config = dict(
    n_layer=9,
    activation='clamped_swiglu',
    router_score='softmax',
    routed_scale=1.0,
    balance_bias=True,
    lr_router=0.000737,
    batch_tokens=[32768, 65536],
    steps=13593,
    dataset='wikipedia_en',
)
Below are experts of layer 4 (counted from 0) of a mixture-of-experts language model. Rows are named router (the router's row for the expert), gate (a neuron's input weights, with its number), up (a neuron's input weights, with its number) and show model dimensions 192-223. Each number is 200 + 20 x the weight over its row's rms, rounded and kept within 0 to 999.
After each expert's rows: "comes after" lists some tokens at least twice as common just before its tokens as in all text. This comes from a sample of Wikipedia text that the model never trained on. Tokens count by the router's weight.

# expert 25
router,199,218,196,194,208,187,192,202,193,218,225,194,205,240,189,178,186,199,190,228,184,193,198,211,182,309,215,208,156,192,221,219
gate22,240,177,170,223,225,191,197,208,224,203,184,196,204,215,204,221,194,206,178,191,204,220,195,229,205,215,200,208,199,179,196,222
up22,212,207,212,189,216,186,191,154,211,209,205,215,185,209,185,172,182,213,181,217,185,197,201,169,217,217,134,172,225,205,190,222
gate23,186,216,219,198,206,189,189,185,239,231,207,194,188,189,185,206,146,172,216,189,177,229,231,210,219,244,193,233,194,215,225,189
up23,211,175,219,200,210,191,191,215,186,185,193,211,236,214,201,215,179,188,178,211,201,184,198,231,222,168,202,195,168,214,235,218
gate24,196,193,195,189,177,178,223,216,162,166,194,184,216,209,182,210,184,202,216,222,161,207,222,186,245,222,201,219,171,221,190,246
up24,233,211,176,201,193,206,195,141,222,190,233,241,189,214,205,211,230,195,200,185,232,171,182,219,217,186,195,197,234,192,192,178
gate25,213,205,169,200,191,195,213,172,219,208,214,201,218,221,249,211,216,200,198,184,212,176,198,160,198,216,221,211,224,189,215,231
up25,192,170,208,226,197,203,210,166,188,227,176,207,225,192,194,203,202,172,199,169,203,197,234,233,169,173,199,169,228,185,205,183
gate26,188,190,176,220,225,200,196,204,184,193,182,191,244,186,209,224,201,170,178,196,196,192,233,188,225,219,187,190,217,174,196,199
up26,234,245,195,193,164,191,221,193,213,250,211,214,203,215,222,200,201,208,196,215,193,193,200,194,196,231,185,200,189,163,245,214
gate27,231,226,210,213,174,190,199,146,228,197,218,232,210,197,233,183,203,202,136,197,188,192,229,216,171,219,205,194,176,232,234,173
up27,201,207,161,191,217,188,175,195,178,224,227,212,228,216,175,179,209,224,145,218,184,207,196,215,205,218,230,192,219,156,172,177
gate28,182,214,209,193,200,203,220,220,205,233,146,166,214,178,210,203,196,202,221,195,203,223,214,198,139,219,242,215,183,185,216,207
up28,194,196,169,223,224,203,236,211,201,219,227,249,205,185,214,154,170,222,280,219,180,196,203,207,182,186,181,187,181,219,187,148
comes after: "2", "1", "\n", " | ", "| ", "–"

# expert 10
router,218,215,229,230,179,180,185,230,186,222,159,237,191,194,169,162,212,183,192,215,188,188,181,187,201,235,193,187,191,183,234,208
gate0,206,190,181,190,196,199,174,189,204,190,194,218,213,211,203,205,199,210,215,191,176,166,188,180,183,216,193,190,171,182,187,175
up0,196,179,205,223,196,251,192,214,220,214,185,187,221,202,195,191,188,163,197,195,160,179,171,226,175,226,217,209,199,206,194,215
gate1,189,183,207,228,213,176,190,202,206,203,190,200,226,213,201,194,200,191,192,171,183,213,210,219,224,226,206,188,165,223,181,231
up1,233,222,217,210,213,189,218,183,185,213,182,188,242,180,217,233,176,241,186,215,210,182,184,217,159,219,200,216,202,184,201,210
gate2,205,204,201,234,202,193,204,247,163,160,222,194,206,200,187,185,173,208,203,237,172,205,246,207,208,201,238,193,191,194,224,185
up2,225,215,197,209,206,173,192,182,164,198,176,204,173,172,193,190,165,244,168,220,244,220,226,181,213,172,195,160,197,189,204,206
gate3,204,183,173,251,169,173,192,217,197,215,186,190,200,218,232,242,188,208,203,162,173,196,242,241,198,207,214,168,175,196,209,164
up3,210,160,185,175,210,199,182,179,218,206,218,187,166,217,165,188,218,210,180,218,189,198,197,192,168,200,211,205,242,209,178,186
gate4,210,226,200,211,178,225,207,206,229,241,196,173,206,205,204,200,217,218,238,199,185,203,164,165,166,228,191,248,197,209,180,214
up4,167,174,196,183,181,191,212,225,189,204,192,182,205,196,193,215,229,226,236,172,221,224,205,174,199,211,220,211,206,167,190,196
gate5,237,186,172,191,184,205,198,219,195,186,184,171,171,218,191,192,203,232,175,199,207,185,189,156,204,206,235,204,213,185,212,204
up5,199,212,215,166,180,186,159,199,191,176,214,202,184,199,187,242,215,211,195,226,219,210,213,201,196,213,205,181,179,196,182,183
gate6,214,179,186,191,172,173,198,229,214,204,185,225,191,191,184,209,170,206,234,193,189,213,221,187,190,174,171,193,214,192,211,193
up6,225,225,188,169,194,201,184,212,206,181,214,228,243,166,174,209,179,226,179,202,215,209,233,194,217,176,179,167,178,193,193,189
comes after: "1", "2", ".", " |", "–", "0"

# expert 23
router,223,223,205,196,185,185,195,204,196,211,193,231,210,195,170,202,223,174,192,219,187,201,175,216,207,266,223,200,189,200,236,189
gate0,168,204,215,168,208,198,215,210,222,210,227,185,198,220,200,148,181,247,191,231,189,224,208,203,212,199,202,241,192,225,251,207
up0,216,200,222,208,207,213,212,203,199,209,209,215,202,228,209,230,199,171,187,195,202,177,209,169,195,215,160,193,231,244,214,212
gate1,222,195,200,194,210,169,203,183,171,185,214,205,199,194,165,177,201,232,188,229,191,191,238,209,205,206,190,217,193,205,233,244
up1,218,189,179,191,203,203,188,211,224,197,210,199,200,192,203,168,190,181,205,158,197,202,206,167,221,209,213,216,201,203,198,173
gate2,255,230,179,205,163,196,236,204,167,170,206,193,175,209,180,168,201,203,203,187,166,226,179,189,178,182,179,197,220,202,226,195
up2,185,229,233,240,199,244,216,190,178,203,184,183,182,187,205,183,174,205,209,189,232,220,195,195,236,221,172,208,231,183,189,182
gate3,188,208,170,185,171,188,182,217,163,190,209,213,174,181,201,210,214,196,156,190,218,187,195,205,231,215,219,181,203,221,214,181
up3,194,230,180,214,202,202,205,223,195,175,185,201,229,198,161,159,208,177,167,186,187,196,186,216,198,170,237,222,198,206,224,183
gate4,211,210,223,193,201,144,182,221,225,190,234,183,174,194,226,190,176,199,165,222,210,174,210,187,236,209,220,200,238,232,193,175
up4,187,205,204,221,195,222,220,192,186,216,178,192,176,199,195,211,216,198,208,218,198,177,218,226,164,183,197,170,173,192,210,213
gate5,224,193,190,213,211,203,213,189,187,236,224,174,231,248,199,211,175,174,180,209,198,157,174,203,184,212,189,186,188,211,179,229
up5,185,229,238,180,187,203,180,238,172,170,212,185,234,184,175,223,237,185,204,222,201,194,227,213,203,197,197,173,183,200,203,187
gate6,193,213,194,204,165,192,227,206,212,185,212,196,258,218,195,178,249,155,187,195,206,190,171,227,205,185,215,197,205,213,178,193
up6,164,173,192,181,173,200,174,206,168,208,176,210,197,216,201,170,220,221,186,171,212,188,198,192,184,236,208,197,232,208,195,203
comes after: ", ", "\n", " in ", " |", " | ", " ("

# expert 15
router,210,204,198,201,183,189,181,222,218,192,191,216,214,201,210,194,210,183,224,240,219,173,184,231,188,237,225,181,181,179,205,207
gate0,222,219,167,201,183,210,181,192,206,174,221,163,233,205,194,161,190,163,198,240,186,202,175,191,228,206,208,224,205,199,168,197
up0,221,163,214,185,186,202,194,169,210,212,184,212,173,223,222,170,163,193,176,228,213,268,177,221,194,207,179,190,208,167,211,199
gate1,219,228,208,208,188,166,222,219,221,192,200,206,197,221,201,192,198,210,178,186,228,194,180,224,189,179,201,193,218,198,217,195
up1,168,180,220,220,221,200,226,221,187,211,174,187,193,172,191,203,200,207,201,193,223,177,191,219,189,188,164,200,197,192,196,224
gate2,197,205,202,225,231,215,201,218,232,206,187,219,176,191,231,182,213,230,199,195,189,226,174,214,229,165,183,180,259,180,224,206
up2,162,202,189,202,167,190,186,191,229,191,181,219,201,215,203,212,203,173,222,197,199,219,236,177,202,190,180,230,158,230,226,200
gate3,203,201,220,185,203,215,187,180,211,210,205,194,171,177,223,195,194,183,226,171,186,189,227,201,187,175,233,236,171,226,199,209
up3,181,247,176,211,203,189,218,181,200,214,179,167,171,220,217,207,189,217,182,189,186,196,181,204,197,221,184,177,206,248,204,206
gate4,207,226,190,208,179,213,217,179,219,184,192,200,185,194,176,176,184,215,192,192,205,152,198,226,191,206,188,243,197,185,217,197
up4,170,195,211,215,192,186,204,191,198,181,188,176,177,194,195,179,198,180,205,203,223,197,186,199,234,208,211,183,240,188,166,208
gate5,251,218,171,208,168,215,186,197,213,166,213,168,205,198,174,219,179,191,180,222,190,195,195,218,216,223,198,198,204,194,203,193
up5,211,235,185,192,182,192,192,223,172,210,189,178,236,199,199,209,201,184,187,248,189,189,193,221,187,197,202,213,195,238,153,217
gate6,226,182,198,168,186,219,180,189,236,205,174,201,203,217,190,210,174,203,177,211,183,201,180,192,198,229,217,177,184,210,197,191
up6,214,194,201,229,188,185,186,196,188,188,219,232,227,194,191,203,220,194,223,177,183,214,196,206,211,198,198,189,162,196,211,208
comes after: "1", " | ", "2", "–", " ", "; "

# expert 8
router,227,239,207,214,182,157,181,233,197,232,212,209,187,213,166,190,219,181,184,209,176,202,175,199,191,255,207,188,183,176,235,201
gate0,148,213,191,210,190,190,222,201,211,197,234,158,219,210,192,183,187,233,205,204,250,185,246,207,220,163,222,207,188,194,217,183
up0,201,206,187,218,221,163,227,192,181,179,196,180,245,226,216,199,183,224,229,205,168,223,236,176,221,221,203,205,194,217,222,222
gate1,252,242,193,211,191,199,210,185,204,183,200,197,214,205,185,214,167,213,194,208,204,219,164,232,207,182,210,216,184,182,208,207
up1,185,195,171,188,208,212,221,172,191,181,180,203,227,192,218,199,197,232,179,174,239,196,200,214,187,217,193,187,222,201,193,221
gate2,198,185,182,189,171,203,176,193,218,215,222,194,199,205,205,187,169,209,185,203,184,213,203,169,188,203,203,192,206,195,221,187
up2,206,203,213,201,185,239,190,222,214,181,187,199,186,228,206,204,215,219,181,191,163,178,201,162,222,229,174,216,208,209,207,208
gate3,202,196,172,176,201,185,229,209,210,193,179,193,187,236,167,223,198,201,204,163,196,220,172,188,190,223,172,181,201,185,207,177
up3,189,188,203,212,180,215,202,217,212,181,193,194,199,201,217,178,203,203,182,227,194,199,211,198,204,187,191,219,195,239,192,162
gate4,229,216,202,244,182,190,144,230,162,205,186,219,197,175,197,232,192,200,202,196,185,212,204,216,188,191,201,193,179,178,195,182
up4,215,213,157,204,208,207,200,238,229,174,159,199,234,206,197,205,194,171,199,176,215,191,206,207,178,191,211,222,177,184,201,197
gate5,166,206,180,204,188,210,226,173,221,150,181,212,209,200,202,205,217,235,207,206,206,266,208,181,199,247,176,207,223,204,202,208
up5,212,206,202,173,193,215,220,219,169,236,195,190,207,208,183,167,171,170,192,186,197,187,238,182,217,158,202,225,196,199,204,169
gate6,188,196,196,163,203,187,200,183,210,207,198,209,195,239,244,162,193,184,204,200,198,195,215,191,197,214,220,233,207,203,249,198
up6,195,208,197,195,181,182,185,202,214,199,208,177,216,214,192,181,208,208,211,219,202,224,150,199,205,184,171,209,194,214,205,215
comes after: "\n", " |", " |  |", ")", "\n\n", "| "

# expert 11
router,177,214,200,210,195,183,173,234,193,226,169,217,195,212,200,187,225,181,214,219,186,190,195,194,197,259,214,169,179,210,196,218
gate0,202,185,230,190,217,192,212,183,186,227,191,234,219,223,175,223,195,196,157,204,173,198,164,219,203,203,230,161,160,195,221,182
up0,193,219,158,185,199,195,212,172,187,261,209,181,194,186,202,199,176,201,182,223,206,199,236,192,203,205,166,184,218,182,215,213
gate1,210,178,191,203,197,185,248,222,198,180,173,228,203,220,214,147,192,197,225,173,223,203,200,190,218,207,168,167,214,204,189,155
up1,168,219,183,199,247,168,234,177,211,215,187,213,188,188,232,207,196,190,185,190,193,195,193,181,200,200,224,210,181,179,198,221
gate2,211,201,174,225,181,189,231,178,205,185,217,185,203,188,212,201,222,209,217,195,191,202,251,183,207,204,204,173,153,212,225,188
up2,187,182,182,208,206,240,213,198,188,237,155,226,175,193,198,165,214,223,191,204,218,214,180,185,222,226,177,192,198,194,220,203
gate3,186,201,218,213,219,186,221,193,187,201,174,217,202,212,200,167,192,197,187,187,208,213,242,225,252,192,181,195,208,188,181,212
up3,194,191,215,184,205,179,254,209,219,210,203,198,187,197,153,198,181,208,187,184,195,189,215,214,211,229,215,223,204,252,182,213
gate4,182,219,192,180,216,222,204,175,223,193,135,186,183,185,209,203,200,216,234,227,201,175,189,202,210,198,187,201,195,188,217,202
up4,181,222,190,215,232,227,182,157,217,213,214,176,239,223,203,218,183,185,201,219,212,202,198,182,166,204,207,187,192,204,207,173
gate5,178,166,196,170,181,167,187,210,214,196,200,207,208,186,206,199,225,182,191,200,186,170,230,181,183,208,225,153,176,206,192,184
up5,185,211,190,198,187,233,196,222,186,199,201,184,226,176,189,175,188,189,208,212,181,175,206,203,203,195,209,238,208,186,192,207
gate6,213,194,225,194,193,149,217,195,170,207,216,215,192,222,210,180,188,245,170,224,178,211,184,198,171,233,219,209,220,185,237,180
up6,195,204,174,200,188,201,185,186,187,179,184,195,152,194,210,194,231,228,177,165,185,252,218,215,234,204,205,219,162,191,205,201
comes after: "1", "2", " | ", ", ", " (", " "

# expert 5
router,230,208,210,225,180,190,181,209,208,222,197,218,191,216,160,166,198,178,209,242,190,185,189,187,202,229,203,202,178,186,224,196
gate0,199,225,220,189,202,214,224,189,227,190,225,194,200,212,173,183,180,215,204,193,198,201,196,224,167,187,205,210,189,182,263,206
up0,187,179,211,200,187,179,201,208,202,156,180,195,199,205,207,197,199,188,212,207,218,216,216,177,226,215,229,186,188,191,174,151
gate1,195,181,142,205,149,195,182,215,205,188,210,181,201,208,168,203,174,231,258,203,206,205,202,207,225,206,205,202,257,150,187,172
up1,190,195,194,201,197,207,204,214,233,214,176,203,211,209,190,189,218,197,231,173,172,197,202,161,195,211,184,222,209,180,196,169
gate2,191,193,215,211,188,220,192,188,241,212,204,231,209,219,164,213,190,205,201,221,181,192,240,199,212,188,213,201,194,184,212,197
up2,231,194,255,179,206,214,174,195,216,212,207,204,181,230,168,192,199,189,204,200,203,211,193,178,196,221,186,227,198,209,210,171
gate3,209,185,201,187,195,196,166,167,188,212,196,195,186,189,185,208,201,191,188,217,225,207,202,190,217,198,181,207,210,150,202,190
up3,203,189,208,202,189,223,221,208,211,201,212,239,191,206,236,228,162,210,214,180,176,173,190,218,195,220,228,179,200,173,194,157
gate4,198,198,255,224,228,174,186,183,182,225,198,206,213,200,174,202,212,193,187,227,195,180,196,212,198,199,201,205,200,193,151,211
up4,190,210,202,183,214,212,173,213,198,195,160,179,207,196,173,180,230,181,242,220,209,218,208,218,183,196,220,162,223,190,186,186
gate5,214,211,215,207,215,184,206,209,179,189,195,198,193,201,183,218,197,217,187,203,199,199,211,185,244,186,198,185,169,207,211,227
up5,204,239,167,169,215,205,185,214,206,223,180,220,233,238,160,185,194,205,201,186,217,188,214,205,244,216,172,175,188,165,197,201
gate6,229,158,198,184,204,182,209,215,171,196,212,192,187,232,194,233,196,197,170,216,191,205,199,185,177,222,180,187,198,203,210,200
up6,191,197,223,163,176,215,197,184,208,209,211,183,213,234,213,207,156,167,210,217,148,199,167,170,194,207,203,204,166,200,227,221
comes after: " | ", ".", ",", " ", ") | ", "0"

# expert 35
router,201,194,202,200,200,183,177,207,187,207,205,210,197,184,170,160,202,184,202,197,188,187,195,185,197,284,201,190,182,201,198,215
gate0,191,177,167,222,175,213,173,206,218,224,187,189,250,176,199,161,182,206,234,189,173,159,228,212,186,214,179,218,218,228,213,220
up0,215,207,201,233,221,200,164,228,229,221,192,206,170,226,188,155,186,193,191,194,223,211,204,201,206,202,168,234,193,196,191,222
gate1,213,154,184,179,160,180,157,210,176,235,224,244,189,179,203,164,157,210,197,207,202,182,207,219,199,186,185,243,198,190,227,221
up1,227,225,160,198,232,189,201,190,208,191,179,245,226,176,227,210,196,227,186,203,196,216,191,251,170,198,198,161,193,229,224,190
gate2,194,193,190,216,165,221,219,203,231,204,199,213,214,198,204,160,163,228,220,219,203,176,177,206,214,206,207,222,201,202,194,190
up2,185,190,212,217,211,190,224,192,227,189,185,194,218,167,165,190,216,191,188,199,230,198,209,188,192,208,192,224,219,191,189,197
gate3,235,171,213,206,216,207,188,195,203,193,197,213,158,214,211,213,220,188,209,190,170,192,209,198,180,225,214,207,197,153,197,238
up3,228,206,186,210,196,195,186,219,205,213,171,188,194,228,172,207,182,180,178,185,217,204,203,233,228,198,220,200,196,192,173,178
gate4,201,223,228,172,211,184,197,166,209,253,207,196,196,218,202,190,191,189,171,189,234,193,180,196,219,203,202,194,185,192,193,183
up4,182,191,146,197,200,188,190,211,206,216,231,171,243,201,161,170,178,145,200,205,194,210,188,189,192,153,211,183,201,184,179,208
gate5,200,182,184,192,203,209,224,225,222,205,200,194,207,185,171,218,197,176,228,211,164,204,230,200,188,218,190,195,233,213,232,169
up5,197,215,203,220,220,176,215,210,174,194,218,209,206,200,205,198,212,195,171,167,219,202,193,193,186,200,201,202,198,201,237,189
gate6,227,210,229,207,221,217,200,240,197,215,196,204,176,204,196,178,188,198,197,179,188,192,195,210,233,238,191,163,216,203,173,196
up6,206,214,188,234,206,209,206,202,180,167,193,184,160,178,188,229,232,170,184,138,214,216,207,182,212,211,212,194,210,194,211,202
comes after: "\n", " |", ")", "2", " |  |", "-"

# expert 4
router,190,231,189,191,183,183,188,193,196,214,187,207,187,199,175,188,201,178,195,242,194,187,201,214,205,287,216,189,199,201,201,214
gate22,226,209,185,176,183,226,227,183,215,209,208,235,229,201,181,212,183,206,172,215,171,171,178,194,182,195,246,193,221,191,191,231
up22,209,218,211,183,186,179,182,182,219,181,209,202,184,227,215,179,195,200,186,147,170,230,218,186,188,235,196,215,206,211,217,210
gate23,194,173,163,217,212,197,212,197,182,219,201,221,186,168,179,188,169,200,225,185,197,183,176,215,195,253,224,190,215,208,203,206
up23,180,212,221,206,201,174,228,214,228,239,224,232,172,227,203,164,188,136,180,188,180,210,195,227,187,191,177,190,199,176,202,167
gate24,188,196,202,224,229,191,239,181,186,197,217,181,201,225,188,208,182,218,174,189,198,194,200,179,169,208,213,225,251,192,212,229
up24,206,209,216,200,215,190,187,208,209,227,194,181,215,201,179,215,171,179,217,225,166,213,211,196,195,202,197,234,180,214,211,174
gate25,184,201,216,198,141,180,206,218,213,204,248,191,221,199,186,225,231,185,216,214,214,231,162,218,219,225,209,190,212,242,186,233
up25,189,203,222,225,198,189,214,195,206,176,202,180,169,174,247,197,221,216,231,208,233,201,215,186,207,201,171,210,208,175,246,219
gate26,207,237,192,178,188,178,251,202,213,211,205,226,175,180,185,246,187,192,191,244,207,209,177,198,206,189,216,245,165,184,212,180
up26,220,199,194,192,183,198,182,201,213,192,181,178,236,209,172,167,215,239,255,186,210,211,207,200,195,205,168,221,229,184,208,194
gate27,209,238,217,172,206,230,199,194,200,195,212,200,158,215,224,167,212,182,218,196,180,196,200,168,184,218,189,209,225,239,165,212
up27,166,236,223,188,212,188,188,213,220,180,181,205,167,239,192,178,203,206,208,244,174,219,212,219,211,196,221,184,152,193,175,195
gate28,219,217,236,183,166,203,199,184,200,195,214,188,225,188,199,198,236,215,202,213,202,191,186,236,217,215,205,239,189,194,212,211
up28,210,227,213,197,226,206,221,234,198,198,198,175,182,196,188,221,219,170,189,173,207,176,212,219,190,190,208,175,199,193,180,239
comes after: "0", " | ", "–", "3", "1", "4"

# expert 21
router,210,205,197,199,217,169,180,195,188,216,219,208,179,233,150,198,226,173,205,231,163,205,208,214,185,239,213,214,180,187,226,204
gate0,174,171,186,178,181,199,205,207,227,210,231,238,160,193,197,212,183,207,203,209,190,200,202,195,167,228,195,160,181,195,194,154
up0,183,203,204,214,185,164,208,175,208,191,185,188,235,231,194,229,147,190,214,226,198,197,179,182,206,197,209,206,235,205,172,200
gate1,220,198,189,186,209,187,206,183,191,205,224,158,201,236,229,188,195,233,177,204,202,184,251,204,209,198,245,199,178,212,248,231
up1,208,184,193,177,210,159,195,181,183,222,202,203,212,233,171,202,199,182,197,198,196,179,181,186,182,191,198,220,171,179,151,166
gate2,183,219,192,217,214,226,218,210,203,210,202,182,175,203,205,219,230,186,166,239,168,206,207,223,195,207,210,189,208,195,175,180
up2,204,156,183,184,212,153,157,167,173,222,200,196,186,194,208,216,259,211,193,214,205,211,219,165,193,227,214,162,177,192,223,185
gate3,225,152,216,182,202,214,203,217,200,207,219,227,185,184,184,204,217,198,191,188,213,194,205,246,190,203,207,204,183,181,255,256
up3,194,202,200,196,195,179,213,223,196,201,185,194,263,219,196,186,225,195,239,161,221,214,224,213,193,203,166,229,187,175,170,217
gate4,171,203,202,201,182,201,196,176,187,192,225,192,218,190,184,212,151,220,209,221,164,176,189,207,218,229,227,194,233,189,223,224
up4,195,193,202,201,222,220,244,223,198,220,193,199,168,226,232,227,195,188,215,214,198,198,199,190,193,199,190,196,236,202,263,226
gate5,188,178,203,199,199,180,202,224,244,179,188,180,193,215,189,230,215,189,209,214,221,183,186,185,194,184,187,188,165,198,164,238
up5,174,164,193,183,217,201,200,208,198,199,223,168,221,188,217,230,193,185,191,207,194,203,210,204,189,195,182,201,205,193,171,233
gate6,192,199,220,204,205,215,183,205,198,173,200,182,222,216,182,202,216,217,154,205,203,198,190,195,190,193,225,190,169,194,187,171
up6,196,199,239,203,201,190,195,253,230,190,202,190,180,219,190,171,171,178,175,202,169,230,228,194,197,209,200,211,201,207,212,194
comes after: "\n\n", ".", " |", " =", "==", ")"

# expert 18
router,214,181,227,214,199,184,195,209,188,215,189,215,197,242,194,180,202,170,201,240,182,192,196,217,207,269,210,149,179,187,209,227
gate22,208,185,201,194,188,207,193,199,222,205,213,201,187,198,214,152,212,214,193,198,171,178,193,178,194,211,213,180,198,185,170,195
up22,180,217,197,210,240,171,247,182,168,216,216,204,182,218,188,230,190,208,206,172,212,207,203,188,182,163,193,230,206,202,198,178
gate23,190,186,194,231,203,194,216,195,234,230,239,173,226,214,178,193,204,187,216,235,200,186,204,229,192,232,188,188,215,195,172,180
up23,204,226,152,228,196,192,182,213,226,216,203,224,218,219,219,233,188,181,217,163,185,206,204,196,216,216,228,206,200,174,189,191
gate24,165,165,221,198,188,164,171,180,189,193,191,210,196,198,187,209,190,198,150,207,199,216,230,195,195,202,182,188,205,208,219,195
up24,205,205,168,209,186,179,229,170,178,237,193,203,209,193,188,187,239,187,196,226,193,201,216,238,215,217,183,250,186,202,202,211
gate25,181,198,224,217,223,216,177,208,226,223,189,169,202,207,241,199,170,180,238,214,233,188,200,145,224,206,215,189,171,183,234,171
up25,191,210,193,216,169,198,217,189,223,212,209,235,147,215,189,244,245,203,197,228,198,200,213,211,183,213,179,192,216,213,208,192
gate26,154,218,229,223,215,172,187,198,179,185,171,195,174,184,194,193,187,257,227,223,221,222,210,203,194,233,197,149,197,200,207,170
up26,191,198,226,206,211,208,186,194,204,216,186,201,215,229,195,195,213,174,213,236,218,185,173,189,205,190,217,219,215,215,183,160
gate27,175,197,198,153,186,162,162,188,191,173,208,192,234,215,195,195,165,204,176,227,209,218,201,181,193,222,197,207,220,197,242,190
up27,204,169,199,234,178,203,225,203,210,251,205,217,202,229,187,215,215,216,164,212,196,194,178,208,211,206,166,208,218,203,160,209
gate28,172,188,192,189,229,169,222,198,225,198,194,203,219,210,191,207,215,215,185,197,198,170,222,190,169,223,164,182,219,212,212,179
up28,180,201,212,188,230,205,195,197,194,214,174,194,227,205,207,221,172,186,215,211,204,178,192,180,210,185,234,179,227,207,237,198
comes after: " | ", "1", "2", " ", "–", "."

# expert 38
router,196,221,211,209,194,180,181,207,207,215,199,209,190,197,195,199,208,179,216,219,194,184,195,216,176,261,221,189,161,208,225,207
gate0,179,213,207,195,239,199,196,206,181,211,205,189,215,190,180,175,220,208,217,182,188,161,195,207,212,227,215,184,208,170,217,196
up0,208,185,198,210,210,207,187,198,250,205,182,183,227,175,185,206,212,188,242,219,228,227,212,194,224,164,173,198,192,185,200,204
gate1,194,224,206,190,179,168,220,213,164,169,200,155,199,209,176,227,236,200,204,229,166,202,213,216,174,180,231,206,204,139,222,228
up1,190,164,214,197,151,193,221,182,209,216,190,199,236,181,193,156,212,188,202,141,175,209,221,180,177,218,179,191,231,173,206,185
gate2,177,233,207,207,212,208,171,204,217,201,180,216,180,199,196,208,204,236,188,177,207,193,204,220,195,180,175,194,193,188,207,236
up2,197,205,168,208,189,196,238,212,204,196,189,177,201,184,190,211,202,192,217,183,219,197,196,148,187,190,247,164,206,197,203,215
gate3,217,185,225,182,192,192,220,215,204,190,170,196,200,189,195,215,198,203,211,234,216,189,212,244,198,196,195,201,185,232,192,222
up3,204,196,159,258,192,221,196,189,206,208,187,206,191,159,211,203,201,174,239,189,195,204,253,200,180,233,157,187,194,203,182,187
gate4,193,215,183,239,211,197,186,183,189,202,192,215,201,214,225,200,214,196,184,221,197,226,174,232,196,231,225,186,207,185,196,171
up4,206,209,203,181,217,209,204,207,222,200,192,198,212,158,206,193,201,193,193,178,176,175,212,168,180,229,184,200,180,218,191,165
gate5,205,198,196,200,204,173,204,190,216,229,201,195,176,229,193,177,179,150,188,198,185,180,194,206,192,202,197,189,179,212,221,180
up5,195,203,196,187,187,214,180,215,245,195,174,237,197,209,177,198,195,200,196,187,196,209,218,162,189,195,201,224,197,189,174,223
gate6,243,220,192,196,195,210,190,197,215,219,210,173,236,200,235,145,202,199,236,218,222,186,207,185,188,222,200,198,200,201,193,226
up6,181,229,205,214,195,206,193,201,246,182,178,205,225,207,200,183,182,190,190,194,228,232,188,202,200,177,195,223,195,193,193,186
comes after: "1", ", ", "2", " in ", " | ", " ("